python train.py --n_layer=8 --experts_per_token=1 --norm_eps=1e-06 --optimizer="adamw" --beta2=0.98 --grad_clip=2.0 --steps=12331
Below are experts of layer 3 (counted from 0) of a mixture-of-experts language model. Rows are named router (the router's row for the expert) and show model dimensions 0-191. Each number is 500 + 40 x the weight over its row's rms, rounded and kept within 0 to 999. Numbers have three digits each.
After each expert's rows: a language model's description of what the expert responds to. This comes from a sample of Wikipedia text that the model never trained on.

# expert 14
router:461464546522500551496523484550496466458500544488562460556486576487464466459603606538473470516538489575450540485506540507467427493505474572450474532520437499535583541470431559521490444530497505518479482480508474514450535576513499501518444396492490489553523451461510486453504587504511479444525499494560566497496503517502454474478449567492467487426521517533472591476506485431494510463520433533547504542468491526559544457593475576491488521455525491497477516489522541452419482511437556536499538488531558490533521510455509549498470421495451475545507548545448476523522474454456519534
Prepositions and linking words introducing a phrase, especially after due, such or similar: to, by, with, including, besides, unlike, apart from.

# expert 48
router:414483527494451469492490455519576442520451497543493516549557545506537491474600454493467492488564518488485510488500614472519426483510436492475460505517534471469529469518469504548534415466495458484499453575483515509445483493568519524469464476506592481572474454478543491480516506557530482426492468522537520523537527512511471465517423563592478479495506527474407519423509486451479527483541429525550527556500481451513525450534452603552499444508469500510509475538526532493510470550428498448526472471494618499498551486484482530530476454480470470591492503523495430527521436471461533501
Assorted word-internal pieces and table header words, e.g. "Inqu-is-itor", "D-ef-ensive", "Team", coordinate digits; no clear common pattern.

# expert 46
router:444488491462491519463559488493556515458490526543449523574495531577523492533519437525470501445516537540529513472574583505502417530496484509422473530546458501425456479493452540556529438485498494539485453505445513508496511510510488499522487417538533486566493521473519460532499476544565498414530434506479542519500489507587494510415514478577466473458514523503466519490524465462461495526502454506545482557490531465601501430577459584475542538571495429496536489471493540450367434488494503516449566477532538512498513529452496556508470470486481496513470465502465432538563475442460551472
Final word pieces, mostly plural endings like s, es, ions, ers, completing split words such as schemes, comparisons, refrain.

# expert 26
router:472451504497446551512576513522443500479419472550473491567475548463469485537538525602526425465562498558552475515536478495487435420492549501451511516530488546456480479528474482566469496456468565521437456535457532534452460540544400565500439488460479529495572449512518520490432527482514498466534453452532535506457474471567533490448471497517453427512468510509497504517503423469494534483450474486463477489444553497522527450553481520485475550539479482508507488529499564419514452542414510485481512533490624454470545504455468552618512423499473475490524507521483480477545491487533518492
Word pieces inside proper names and compounds, mostly st/est/ost, also ond, ock, port: Minster, Ostapenko, Harvest, Pond.

# expert 55
router:461480510508513469456550455548546531505468475523540502516519508533457477508497578527466453424524527570477479486518473453404475456437460510497479516532504553559530533509493527505478405444519489488533444524430564524468448507584473531458457455484533468558528446507490449529491542584544467432436509490547541562448482515499516468456469544511447431477540525481517522521472498448420479486537486505538490534524511528666463462559455547490473503493524529452468559528478519479438498510395507487431519500489513479489530466479450556519539490499522424490465528568504447536519477464444529495
Quantifier and adjective words after the, a, or a comma, such as other, former, several, some, first, plus "aged" in birth dates.

# expert 32
router:509498553504461425538501507498529501543465536667490558529522602543494472503499510539452501518516538560470481469523531499442450520501490456420474528569519526492568546507444528542514465510509492531493501453451518477481493526517447538401513481534510534529517467477499515511472475589516529497442474503542539419504500463532478509482500534528473487492480489487498421562475494490481485566578527513491526477515495537513483453597462591517497511460547512495482476431561549435461474566424564460470508464467586527457580521483472490544545455433431494490466477540485434558508455483492523504
Words inside names of organizations, places and products, especially Air in Air Force and Airplay, plus digits in coordinates and stat tables.

# expert 43
router:479500558554472466536513443580494537509472534570455491554537501523455501512532506529474462456516485505456435438565487504413487511430484453458477540539431531511533519519438436485511449493484481500467475525510522499472517518572486483447529430458497487494479501486497514461479514509562469483519510514538534454525496518479480525447489529589423478509471544502455515505535464493444519427560454491549494537515559507670462430509419513499475532485518494518514490510520564388455468507383494504471535466453577475450515470463451574491482467493433503563496532546531480465517498511478556530
Space before numbers after commas or "and" in census demographics and number lists, such as "aged 18 to 24, 28,03" and year series.

# expert 42
router:434425570514492472537534493446475464500519565569504529535446505458460472537506550546486448517559502547474507461540455493459500442493517513473489489539509576455482503455463480586519505519479463485482446513419538553486513529538507540533501433540486497541547499417534568542503563477455475424485415513528518546510488493519491516466513573555479442471510552531465488467475530463420530480483496508480498507485538494496478469552488559489534507520481576501500519492494539468461463531380534471501546502516627537487501464429497549552508416455524517520539493500402442498550523405528555519
Blank spaces and minus signs in sports standings tables, plus inner syllables of Indian and foreign names, e.g. "P-ant-nagar", "Kr-ish-na".

# expert 29
router:447514524503493549461492518527428545441440564528496482591457474537430498477575593490504480499530572598536446469531561572457435436486490513449393480553455483480486504499434495518504414450480504510480438535437525468423506549490437567445513456525473468514552516434521492431483507513489500527517484482576544513492518488472514503476483539547465548465504554481457487434543472443454530460540523545530558498476530500553424495506471530483503522471537528494505557492470542452454529469470515474469522461519573445429520476510455564557520465470465453531471538512480484520536489479465457492
Clause-linking prepositions like after, before, despite, without, and infinitive to; also "Prom-" in Promising or Promotional.

# expert 11
router:449535504464521488484532494524496494503483488580437515481542521532443469516507575554457520407490573483484538501498514506433486455449554500408465538516502520544556505467489488534491482438508507515452416564493490547450460508478487579527452451533525528504502477450504541460493546572522451485464479514520525462496484558539541496437469572560444445453526563465447471465533487471478479465494459536515536500421501462541524509547448481491459499467533515408530492456541548476439467481351549511511487443492560504440576463495421543568483448496469508518502503514488497537558492450491565497
The blank line right after a section heading, empty or spaced cells in results tables, and sentence-opening He or She.

# expert 38
router:520418527464480510481511463567501513457494458557462512583545514480463456502537430485508521488547565545535442439502569496484461475541437505433398553612502507471509525479512477506496485443563465511463458495472578529491493549521460520452507467504493436524536442475505481492471497586518471491503472494511492528564533532549468518495426547543492459443523529464476438559492525454408510511530464507541523489542527554529465443508468579525529552469537549448469485544507507406433530489392495506482533488504616475480508479505465527496522502454416460475480530485561486502556508502472502515
Word pieces ending in l, mostly al, also il, el, ul, as in et al., Jamaal, and the digit 2 in numbers.

# expert 30
router:457480522490420533509530470487487478487451498494485528587489517549487506499550476487463409481543515490488486483580555489479506461500542550431491507539486482442514499551431476530548448483514517511506422544455525546463481519529448589489530434508514477513481492454468537453466478527503507491492502492533527464445492481520491477508465535562544483489465512494510513419547518441482500485472538574543492499476512493508541501576436533487498538500525434380536508441446497454427514485444543483507507497484684501468577481457447546562534430464515475510500538549448467545556487442514515584
Spaces, digits, dashes and initials opening table or list cells in election, award and sports tables, e.g. "| 2007", "28–25", "El-v-is".

# expert 10
router:501523556563476494465516467569473508475502545630494521546523559558508512493527536545470490513515528497489505460534601483427470424525453538444488485523533540511564551527539490501510474460503520518444423533435546505448443535532503471464500467484529477529478506500458519492529568522474469420491468471539488453490435489508517495470466487630476484443547484501505445484480532463460445509501418509517515580503463535504479433527463560485509508486509466479478470503459491471474496507375492577514511486483644529459532481441507526523512474505481442515514475491427422502541473453460477448
Line breaks, digits and punctuation in taxonomy and infobox entries, e.g. Genus: lines, authority years, species synonyms, -aceae, -idae endings.

# expert 28
router:442489543534417509489572514596459561511501516514467513552500472515507515515525593490520473520507518574459504510556566517451497503458494502443458492547482516461507522513546502608494445441504459485484443478449508558455510499544465553453445451496534475493482523447466491458463531619628536406482483458498563443479461566536529514479479508476486487480511520455464548475520489437450497458500480477539448525523571532600466470579456519495522516448533530447545538523477505456461517565464536498457495476502558489495518437397463512540511493445487463504485514484446507513508510479536523489
Abstract nouns after a, the or his, often before of or in, such as role, statement, resolution, information, work, evidence.

# expert 51
router:480492547490440472481566503607493551503442547538491515576521551534494505491552499524490428483559490476504441476537588464493446469509525533489461543534488536441538458505455488522538451485492495534495478476476536533506497532496444512490497523542503444493505531483525482553448465501494505442464478507570544440474507451553480500478491512605525464472493499473511468508482420433523530494527487513572506527521510538520517469514536515490456567457544492474485517465495555427472466518379572534480516509519695537507505436460478538502533532494476484498423476580515429544544485503469555541
Lone capital or lowercase first letters starting a split word after a space, especially L in Sri Lanka, Süper Lig, Sweet.

# expert 25
router:418479544473503496494554446556508514520462506601432536546532490485468453503551585519512493454486488525483487455546531533473417476525477532423504609537445500475544497535520569516517514471532492490505490580448515549453503515519489552496462478474506453510512461443506481510400472597486475479538435452483536509509468524542544500513504545620479488470462506522476488479506507517469492519516459551526560507512502474590517449493488539488490520462499469473532516479466498468434498479328548561527504460464584504447513459479480554520508429470466521559502530455510447507516481451488497535
Empty spaces and numbers inside table cells after pipes in episode, election, and draw tables, plus track times and credit lists.

# expert 60
router:523470564492442477498536433546533488476461526571505527523543588524489481456530507560501519539550455559516516451459496515484460431472560467470487557510496503464569567538528540508539440451587444541531477545427539501454531493499524482461482455519480481467518495483530486463446547542521515523492460489536563523552506467527483511488477534565457415515482503460477511497494469447508463464535490507529448522502534498534557440568488564503523541428511436450453502453492548494409442531419488507424564508526643535504497514421486580521482495482454529463473531550534493526494483474483580515
Plus signs, dollar signs and mid-word pieces in tables and technical text, e.g. "centim-et-res", "Hapo-el", "$\sum", "Man-ager".

# expert 40
router:473496548564502474518551457517528493530503530529508502520519530528526452520556511536527441501498508563491485443509517523405448448484484511437453528551487527552595556535499538487464420435476502543484433531425508484471503519491478496453470461489520498535499461425511461483456541530484515399508507468543533512519483455533525452504481536498453494450557490414479516501485482445463518488522525560491491541456483515545472495502458542477462485477543536497504538471471493429384484481334529474503532488520589517524569455500504558498463494425410428465488524523509518551571502476454565529
Line-initial dashes, table pipes, colons and equals signs starting entries in lists, See also sections, infoboxes and election or squad tables.

# expert 52
router:487461532531486587458509540481509520475473558512426540477479540531520474526551481547470530421524509505458489467520546460471454495481542482443475575553435530460580525503498524597527437488460472548460428494458511530523553552540547520475555462509534475526496568453551504511496510559466498482448484465502523497452516524569515494494482554604382483495487517526422538486484446455440516487489512514541547509505506546546501433536483589462441500484547471510448511509503518476495435500446525567506530528465599497497541477467482517549495471470440493465472469563463457552562508405449523509
Inner pieces of split words and names, such as Roll, Gustafsson, Reggina, Ipswich, plus York after New and table separator rows.

# expert 56
router:511489528550520466471520516530545564523486506592528488502492559477454465489531517499529444463546505549473524451541583483502481445505470479528470521558486497476556477483460516515507408495490526444532419581456536538468475541550453570469483469521491488502546502514557506495446536510465492407493507498592529463487469439520471477490392484451453412511512501456489495498474498510416476486478475529522517512457516584644490489555460503517446517451471565456491484529464536437445482519385551548434530475511522443468551441500497523551470496491476463470494500498451455456529472462509479533
Articles the, a, an and The starting noun phrases, especially "one of the" and "the" after of, is or as.

# expert 17
router:457520552496476512475465520615492542439451526594457529536506506515489447480560474527531386500519495560479494465532504503507465484511458520510430477493489503531515507507448533490507398488487515539500426476448460507485437547485470532458455494522491493494531514473477563432510496594513499426513464543473541463579495549527522432468476520560426478466510520420449455495532475446438494556440468479479517515438457523642485429522467514498452513503494505492524475493470501473371510570517531493505536479486505520528514515450466528495474454483447519472480572510425478507565491477461483511
Forms of be, have and become after a subject noun or pronoun, such as is, was, were, been, became.

# expert 58
router:501451509534520497476494460538520482483453575555457559537536564471461578500553548518485481553545500506480509413492566507494450495467439559463444559489497546497587534477427539565487477456523510471501503543422486563436494506523490559521513444495479489519579479498528507475489471478530593485492513488526509470449466564549535458469449473542471441525510512480435527511536462449499479422508436540528536518454495510532498414560442568489435487467520482483471490476467519474461498540437521457525551500506637499480547499404489498546539440437491527482537525558529443520462459504500534509
Inner fragments of foreign names and year digits after parentheses, such as Azerbaijan, Mayagüez, Gaelic, 1996; also Although, While, saying.

# expert 62
router:473479576464496458491511525492535548486494522507518543583495522517466461482539513506469519450508496539500520484491486518525490462515490537421490532517521470489552520477522513553501517516489499556445477496455563491426471464566471510478507425500579466549474474498518553500483543590507488455507477512552623522587442529597475465441481503524473494512447529508511531521574477438437459421517455554490493538489417538548510479556417561501541548453558523522522524488475539524417445540444544469508485478512576492485543503449434530532465458478481531541511503501393427477549529488459581508
Digit 9 inside years like 1999, and syllable endings such as ill, ell, eat, ent: downhill, Fellini, underwent, least.

# expert 44
router:490517534489476522473539467546526593539496458525445514556524508570480437495511581602483454511548518564490486469544504501471453463475525490451475575529508509458513554479503526549470393422456452547503389528481513523484473484559483516462488506481547428538523442446538469455505531528559423472547528450545508500502441500466512514474525496511477511452513466478479560480452510443444538478525523467573549537471476516533467476550477567453471530532532542456509503457464563463485514521406530507424481508467567506503486525571423547574493493493536465500503566527458449478546491442500504546
Past participles after was, as or also that take as, to or by: known as, appointed, described, noted, renamed, as well as.

# expert 45
router:465440535553573490525583462529492484504496523613515525541447546525421528500509515566456504508589458507470454522493517566504431458507533493401481548535472496497528524539498503589468503447525477532513495496449529491472501487488478474476481453484470522526566470423559528435427489550541443452513471544574494451524405573548474512508430471526462453474478543519410522526522504466465546486553502522534529538471511520519525470613472524502527460478509450472524506506465501439438509506439497525474491522488592483500505492463499567551513516506552478502482545522441435545537473448470517546
The fragment an and similar pieces inside names, often South Asian or Spanish, such as Lingappan, San Francisco, Raman, Aanandita.

# expert 0
router:482459535505444518509526518511479471504513542590431562482474574519494459498484571533539467493563534538499488474531546503459415464465478459480471503528486529481505555496515506470514458504509461572436505525454537547483445442506513479522427454559514480508504447442494502490463465566553528450441475491453528479504529481467559507432427517534464443480510500480523557516527524458469500441511452548523471586506542491550578471574465589466472493451482486544492453495452529437437509495397579457474521453499574488562511501411473576492466430454470466519516500491552412500501486500539528494
Commas, "and", "or", semicolons and table pipes separating clauses or list items, e.g. "wrote that, in spite", "(Vl), viola".

# expert 1
router:447466524542480561576491490465501542499491530558439543536459521531510472466549527548483471489516491513467513531542532498464438513518562543466480510519504520455464487453513487536489466513543538550468468539447524494520491546520500555466513434549484525515523457436548509459454503531458483489469466477515529484526476508509498504479461499609479501468501466507491494495565480468415501485544515486477508513417558499522517403565400562526531529480450462493496483463494538482472466506422556496437579490470633564521528478444495562555537414505456543449492549492425450504586521425561581476
Scattered word-internal pieces and punctuation, strongest on the slash in "and/or" and line-leading hyphens, e.g. ann-ull-ed, Chem-ok-ine, bigg.

# expert 59
router:460521540551433486520457515473482467462498464519488514509515481493468457526594518515462478501510534509451524478566466517421447498521478545503495519572496480416590510545462500510530450452520521532476424493507531498448466523507523526499510432499503464545471436459529530394545576534525490511497457490517514540558517505486511485483442526549538468459507550490475428514493496478409539464545457528550503546547485588519477486544476625464467508480499527465531532452548507459471545492415591519480493534471615481507532473407492482531448436444498527552512506525506460464551443452542531536
First pieces after section-heading marks and middle pieces of names, such as ==R-acing, Pro-gress, St-ef-ano, Background.

# expert 31
router:460498582563432479477510502565477518448452499525504539559522540539494485510575556496521420489572513508474499440519540524451460437546465521490441513512469524477539453519462505551488465452474499511503446491425486487472471501526496527482556506481558498502484445428470574503504509518537491485526464472549480468517491450473433502463460538556536485438531520459486539500475502438475468478486453506530546503495548519536514476530388522481508533419488526519501541472515563478450466537398548518516538538519705535488503434428466462490541490470516497545462558511487489516506545517523566479
Word-initial capital or s-cluster pieces such as B, W, Sp, Sc, sh, as in ChemSpider, Široki Brijeg, and minor-planet table rows.

# expert 35
router:466508547520561480443503503469492508436517474558467522556461553481491468489496524556547492447554564605483474493482511542441427481454481523431522496487456500449499475537482448554479438459491459556467442495444521456532413491486490550470462441508517510550482505467510474459467519592574547472525512442494560491524451494564522483449511487520496471446537533501476471487545488489423496482503512491511520508498512497554512484532461539430490532538543533549479531500457586458418450531518560555444550548479589491509529453384467584550464456446473460512506517520548470515557490428513504525
Closing pieces of common nouns, often agent or abstract nouns, such as framew-ork, inv-asion, cat-cher, ident-ity, -ographer.

# expert 12
router:510479514518550458509563487529455515528457562542509529552511532541497512515539502541481610481516539496465475507489531484496421531469446494476448525563466524497514472505441506569512486464464526454477450465506508542495483512522448539451503508513536469545438468476523558461486487553545521448530523514492537480523417475540518463498412489529515498393565498465436473515485483440498503525562469496536499570463549556543530486626509540440443496451459449457488554484472567439425497604400526478488519509495634504459494448463504529486468476480458511505503544525490478547537465447494520519
Single digits and short vowel pieces inside words or numbers, e.g. "in viv-o", "stagec-o-ach", "Ref-ere-e", list numbers "1-3", often in sports tables.

# expert 41
router:486483573591470490520521455500509435477487525573478495530462531514498443435558540511491491511577559494483493494540531563445472492468527491447496492483523539474502452547485515504513421468530519474513429554478482497497510487490480475482490462479502549493505534471483492466485537476522454505524500582521514503471546437520523522522449537566495489494551506462434477463500496450462556512516397508511511549513504504502478462521463498480527559484492477452538487482520502468444468554347491458449585486521718496475513480459483561497498474498465430563443497464515433507556470480541522521
A lone first letter after a hyphen, quote or bracket, such as non-t-itle, post-p-residential, "T-oo; also F, H, S.

# expert 9
router:452497627546500503501530480567503482471428508525481553601473525548477474484509584540488483449513535585465467462500497467482472448468517520481446519570445511475514508505495494502528464480501483530517424551438539489486443460501432459457510487512521478529507499482533495459460473592504517462471463523563550478507512507541506465447440516556462475489526524437483509523501506431450517457524430485538464551506552506619484442551460562500507488527545497474544502513530556421503502530431580503458517505522641510502494441465452537509461478488481501536461492541455461521532467412484548486
Pipe separators in Markdown tables, mostly after numbers in sports statistics and results rows, plus semicolon-attached dashes and percentages.

# expert 34
router:450457579550480460501539553583485459483512483606532516574472495502542460452520513579496476428547514614454503406506518506481451492500529508464470559503477485476567542504507488490516401510570504499502412535412553515450503505546523553478470453496531478504538489509514510514505583525562494448429473505526479470482465500506457490471439505485527482431526560416488529534588482465493534489493450499467544534449559461588507492560489553471468576458509513504496510454531510428486503526460543482467476504492544479452507503385478489551532472473481462513506538522533501544479518487518536514
The word the after on, in, from or to in location phrases, plus compass words like south, north, eastern, and University.

# expert 47
router:518482520512487530438552508509520480528497510539426528524490594534471463507490574460511526459542496551544496524492504504439405444475458558426496501537479520500497503501477514538519349448494480508486435526400570489474450589499479520471508446530488473552529448542494503500467543478425514462497490544523531494501541483535527480487452536423490457510485538424445507499489471476493539486506466533499538540494483572621498477526408564502480529482563520502511516446510544427467467496449561524463521480523527500518535477544490521565461510473520486521475560515409424499487483446534556571
Almost always the word of after a noun, as in part of, version of, Institute of; sometimes for, from, about.

# expert 54
router:492470611512469518475532521557485547479447518590496487534510513517502502519572557529492489398560475549480440453532488468466403478476476505491433536511479516485443482487470490545512422471502557513474456469393519565434508535485497520473518426510457458519519444451524489477468580487507459474545468489482523480474486446527493477453488488490482466501444534465472503498461518535486495480479424535528466520505520510640498530530424571505475487454496432480531536469528545500422498545402535490473516449461531474542573500475436527605506497437521547517509507525485469503506468461555538525
Prepositions and articles preceding a number, date or noun phrase, e.g. "up to 41.7", "as of 6 May", "a total of", "in 1879".

# expert 37
router:467484535494488487498499510514525568501555482599444549516496533504481463527515547482470446463526478557518481485540496527500537499510541485440462541454498495420545517547515541484555383495513447524503484519438550483450488557531466519479480501519515470514524483457487516494496549533509505487475499486511559480449489497502479499483472502658461533458509535465435452485524495458498521480483448517529551492434565512586473440560459540501483499499514473536497514474522481451450485514316554564463517469528611539498513463437459585439446523427481457509509531503470478483492446511500539482
Opening parentheses before glosses or translations, and raw byte pieces of Chinese, Japanese, Korean and Thai script in names and titles.

# expert 5
router:495509574561500494471503536570488510485422522584531486504478537512425561462533545530478506476506543568515463453484509506479466554482455519484490484471527567502566473494471544518508492522500460476421473555422564512456459466520530534498441453522511522493510464511485563424437528522503553489510498532503499448529523507555545512469497488543461462479581575462421471508537476481490471444477437524532506462526491515521463507599504521440459523455596491460518510411460500447457461493339490500494518491522599467445507500460522494517480449445488516474516539511495446529558466489452546553
Cells, pipes, line breaks and word pieces inside sports rosters, standings and vote tables, such as Pts, GK, Democrats, Gls.

# expert 19
router:507460535586501502498517512616497461512495472642449495585554513520442481492568512526477497523505498477498481498465498468496466446531503460421536491511477479482541499537458470573516454461505451548475455561487539553459449499547503447476495474510571520529445472469524549541506544494566472416535477494499528536575485552534517469525437478553502478460538513498435487559513474485458498481540461528513471523467516502489538488574481535491469497540473493493471498531536521514445426557379506444500518501481652491507514474440529518520468452455466488552513504485506429498560497506539575538
Letter y in words beginning with p (pygmy, pyroxenes, pyogenic), plus year digits in ranges, bullet points and colons in infobox lists.

# expert 36
router:446430512540454457516550501500519542473483497574425505530465545497452510439551553537539421501542515498478487507518503510446466513497480525419502492548513563456502502490411500552491422512501499530509452515459520523462445448536476556516500516519474521555466455488474457477513537559570507403504466527561548491482477493540550477485480477471495507459580478480485480497510507367456510476514445500489521510474470586553527491547435522469516555493493528463519542520508540474461432529375547520501546454522625514444566462450401492493490461474489495474523532534455437519538505475512516513
Mostly "0" and "1" opening numbers, especially ISBN prefixes ("ISBN 0-", "978-"), plus footballer position codes like MF in squad tables.

# expert 33
router:464509592513530481496518479534488534523479551602527489498452535512449486507520547551489427475507529529509491487532553529418489430504531472465479503538507501495556513531531519478549402530526512487501432476497541509449448578519486493517426459505503503506493461496556473485495530553497460404477518547501564467509525450513564443461454506557473476462558520462477460511529465467419522448497440552537486538503531474562479499511495525507552457420538484498499517446560481497431472529368534503453527465461626494512557504436462521461455458488485488456503530502444476538550475441579541471
Line breaks and == or === markers beginning Wikipedia section headings, plus opening quotation marks before titles or quoted terms.

# expert 22
router:463488503542424493442539469596479516493456485601464548504419569547496488522516507529522487434499522518516521432466548488415394498489543516409406565541497503492530512525449519531502397463548544508510447511411465510495487534534490557429493489531491508565521465504524485505521528569495525436479489492512495513525483486538512529486506519546481481451526554465450476527511498453501550454496507508503507492487535582547467480523472528451485514485619530476544499471448517452458487482449543456514503503510622466449553483475430470528492422416492525501504521499458473556536453520509512498
First digit of a day or year number after a month name, as in May 16 or 22 November 2013; also sequence adverbs like then, soon, later.

# expert 50
router:481430562503475470475473543502444456478532494556482503483447483481463481558548492482483480493547475534522467445527507516434413468574436521413476544612469494494486464549510472485564486470496472504502466542468506468484425544524452505483509450488497487520544437436520481481470540590533497521467482550531565515533560517558429534419471469555511438433496483508498453486466511530431515473538461481536526541485545537503498440537518565455470537523512494424513553535447554487482452515418522558499533466456641505515515467471476521548504474463450504510544462478465472486520493429484574527
Pieces of Spanish, Greek, Turkish and other foreign names and words, often endings like -as, -os, -es, and z in Erzurum.

# expert 27
router:508477515515549502526499499534480566435500493556490531535513563532473523468563485560455489461551539534460481470515549493497404517507493540433445557557526516441520450520471453572512482459501502517491458559420556503439462511535460509409508489460516443493497533487587507465476593596459514497537488492540528524530449530541539437457456472475543478502505497481496488477489451470404541442539448470478493480439507529495486460521496544490485465440511472464520501463541571447475501534477527520541513567475649483488483525511453502592523538480451461544547577526543460554511512463502497536
Word-internal pieces of proper names and foreign words, especially Roland's "ol" and the 2 in km2, plus pieces like -on, -j.

# expert 18
router:496488608521462511478498480521541505448433499572474532535485503474504497490570481529456541511491500490507481415522486565454399495465529567407418578538533523482521459511493493521534463464507553497476415485438551560494456510527498447487477470456527506550578392444573562486472514569517492528543505482558531473512476486530493458471485480573513531501545483507452508561522447462429496512513444477522460556492525559526464419553461573546479476511515528428539476436540502455476528510430527481454546491504586511503505472438461471499473495485503467502490544479468421506528506475558508519
Table cell pipes in sports and chart tables, plus inner pieces of foreign names and hyphenated words, e.g. "Esch-s-ur", "Sam-s-unspor".

# expert 7
router:437494539510463509447465524565460483484456543602517507554449523489520473567595571514476531474488495528445492427534565465432402494466476508371502559471529520442504511510473495588512476524529503524484451497424557534496448530506513526482505420496511466540511485425539457471454553508548489457478520486485530505491484471538490504468481515509530448459519554508468486477515483505478551478550455512548505558487538508579544459481507541472505501469515448522501503491518529447482537536433522469450489454462566478418531450474441594566571444488506518493471500518452436521553490409504517523
Digits right after an en dash in sports scores, season spans and date ranges in tables, such as 21–25, 2009–10, 12–2.

# expert 6
router:504507527553473517503522534559515491473446487560455505519513504557484422464496495519540450478557467555522519512526573476471454444483483580447485521467438507483594528490466493507522468464504530479512439534485528511462449486541472583484480472479545460494538447431516474463500541610494465443496493540575567466526526475522513480477458501637490471469494466455476469531451478462476494415529442495521513520506453510634421473502473514462473551524548462480509488453476539486457473538429534502507503485497585506482576453514449508516517436456447467481466543524447456527533458432487537546
Sentence-ending punctuation, mostly periods, also ")." ".\"" "?" "!", closing prose sentences before "The", "In" or a line break.

# expert 61
router:475511502523531515427510532465459508435478525574509574509536458533508518501518568519471519488550512584452503485529491503473508470495498493446484554601429546468512570511488503571539490422505464496432470473441492499482505463515482518508478422506490426474498509507480517440468513567559547508527479492476566485471452494483529430484436537514465483457551528427484492518440512481465495500520522541514491552483515556546482472590472545474413492447507524460458484494554553411372532502435543459442533502560577489484575548452534540530462444489503459521509562552545456540499476474502547522
Second pieces of split words (The-se, I-ra-qi, st-ro-ke) and participles like born, built, opened, plus however.

# expert 8
router:502464554449482522505579512556510438394490522532509538528477555505492472464571556535534463527543554513468471511539530508479449530543469494463490509572453503473574482505474520565498417507543478480474489460446532523504475548513497527428465493513467475535530518480528547375476582520504497469537498494533504531544497479501466484486492533528468450506494514481421552512511433472422531406502469501498533544497487550514485479525430564470458534459535463428476473516475511488480466505436532513475554500471628489476559541424466478550554468493516470451480464568508437484482415478533590540
Commas after introductory time phrases like "In 1936,", time nouns such as year, season, ago, and stray mid-word pieces like n.

# expert 15
router:438467554553581479495520571478496518525415494583525554546513518527453472532498549480448520447578516625533467425522501539461422510489450533466480516500452485482470494503501497514544485450443495554500415490441533483444485466593492541502494408476500538493498493501522464541408489560540480504500477545495501466411492454552493451426467552526494518501540514519488517527519482531467495456509476510534562562519481508552420470508446563523461472502512532478518508494542539487437429527440498523520499466539549495472556481461444546516484471458450492535511487538427412533552508443515530516
Possessive s or apostrophe after a noun (Romania's, Allies'), possessive pronouns His, Its, Their, and word-ending suffixes like -ary, -ed.

# expert 16
router:425474558516430473488504490502505556528421472535457525555495558488453476538532546549500434465530534564491514494476561531422516470487470516421452559572515556467510519506507508492531495441494480505500412494413517521480486543555445508472509461530484488556510498504499508490492502559591480414473492494582598484491431468476501490502426508580457492478501512470470452491505431448466513456508502500533536557463496506569503449531429514478465517514538503415511484456509542426509478496419544523482544522477573471479525461490441536604576484462466556528487518514440476470522453454489482494
Surnames or surname pieces right after a given name, such as Campbell, Williams, Jones, Johnson; also regnal numerals like Alexander VII.

# expert 23
router:408419542553507505499521460487485497524417465552476539530448535439452445479548536521492475460512479507432534445529486524367481433499519456462477551545519525447522561548511490575489491461533459536484453495478558485487492528485452490524453480518524461508480512501502480456505503608510492527480452473558594492569460463527497514499479542513473531498495525513451532514533493472441534461482518544529501512542455510475500462590463519494473517482529611522495465447539506483426519485405527496466526448478585454475519498448457536562464494433520409501435528540504420513514505447511455519
Word pieces inside titles of films, songs and episodes and inside personal names, such as Love, Lady, -ing in Breaking.

# expert 49
router:532438531478469461434535476557470502529481504523489553560531557553518494468566548441539415468531479603517506430541547532447479495513532535432478527561544440498546530467455494573525418454507476525503427529450545461527497474538497530397452519535523445483520483518544503415512534510469523465456474516542500496459507549542496500445468478521483431392537534450518495495543489409483491522508466464484468499494477482557451475523424553465474478513486462463525457519508510479428445463419537520539519473508624514477512500448474509517513477468504487543516557502474488452537496438530545481
Line breaks ending infobox entries and the field labels that follow, such as Coordinates, Born, Location, Area code, Occupation.

# expert 20
router:423467511542456487399496483549488523498431531514459473562492534554436473549521552466448423410521475560500449456481487484463479504467510493452502542575514530501537489554476529449479468497497487479481491503450533481446474486514479513485489463482531501557538480493468470462462526527538457418492450508523512519471436439532570460431486545627440515455554518461477474477499471429515522501529538528509520514451492476698529416549430544480500526483527509487503498468507563465412499465434492529459518502499524497513495469462477519520530510492479473515449515491470450460544474495490545523
Plural subject pronouns and group nouns before a verb, plus relative who/that/which: they, These, players, students, residents who.

# expert 3
router:446468638539448455530525499557511493507474520609499560517523582494504455454555557536517444498551556602523514433496532542435467449507470500455442524569489511454548485507521496537496447513474516517467457473493533556467496558575442548473548484491512501489504525518472535451482511596490532411438447488570579473519522487512492466481469534538502445499498519449473472468519423462471510496534501521516528489468456471531505449516468502488449561455512511522526496429513568481427478545425468545473537542537572494491537441522432491529519491461471461470458497502466459492482439467526491503
Final head nouns of proper names for organizations and events, such as University, School, Museum, Society, Corporation, Committee.

# expert 2
router:474489546501466484534537469516491509463500501529461469527496525492509447512589562496493446487519511583555479440498551506469445437462494502462512566516530523500522481519489573511530486460468503518523369520393490511409445547509447527426507471540501510540525420454500492453463484592497477443468447485558527483478533416523486480542472489576458501503485529461494461468454448432469528492496526470505516532462492506537473429552463523461505522449520531459559495521441557413504503523440545500493508482524584538487531436486473539504510379434435506516468541541481430499539473491500498543
Final pieces of Slavic, Japanese and Nordic surnames such as -ić, -ski, -ichi, -sson, plus the column bar after fighter names in fight-record tables.

# expert 13
router:525481622528542484445560560496465515477449515570498494480485510546476473557546559514522512417564519508464458436504476510491454484462421477427442544530497481486518512548475525541528465491475473509479404476440497525469490486519480503406513446493489509504497515494525525422471491590574555488528476501567502459533474496484508486477454489614437518462530516509443487458538512495440485458533468504550502514427533513522465452543435544461501512465548473466446557486478549488423481503434536473449463481520641458463521506509485495531516515474483487518520544564446478541522481416482517486
Line breaks ending a markdown table row after a closing pipe, in election results, track listings and league tables, before the next row.

# expert 24
router:476513540581502491455552544500475507528469535522470557508534544508492460515560557553502461496533499582494518434498562483463419463505491505452428535552470516463533489506464530558525470509541533475531448524433544487461496545597480541459501489513536517465494474472537540471501537573539479462495423519521504440491460488514468479468476483579486460469551512397466459487534505461460507455520474538535521501503454501540524432554466600495461515507557542421548496486491586424472445528445542517488485466501578546480508430452446545592509458485455440522443527451434455486488480471520538534
Digits after a hyphenated prefix in road, line and model codes, e.g. "I-540", "F-15", "G-12", plus place-name endings like "-shire", "-ia".

# expert 53
router:430474570536444453448530526503454483547473511561439546543529510506510477485484546507534451467512535516506496515496513535408477420466460545431450571521496486495513477474452576501542463474520483504527452539482518523507517537551470546493500479527516418510488529516499569449469530517568480507494431483497531470479476456536550420495502474570481445413542484460456468530522450430481453412492492524511526586472489471560521403524434518457527491527511491474503508461547544487467459504430522508432534492519601455539492412477413534535495456482459443535487517540452480559543519443489541501
Pipes, periods and word starts in architectural descriptions and historic-building tables, such as sashes., church, tower, sculpt-, arch-.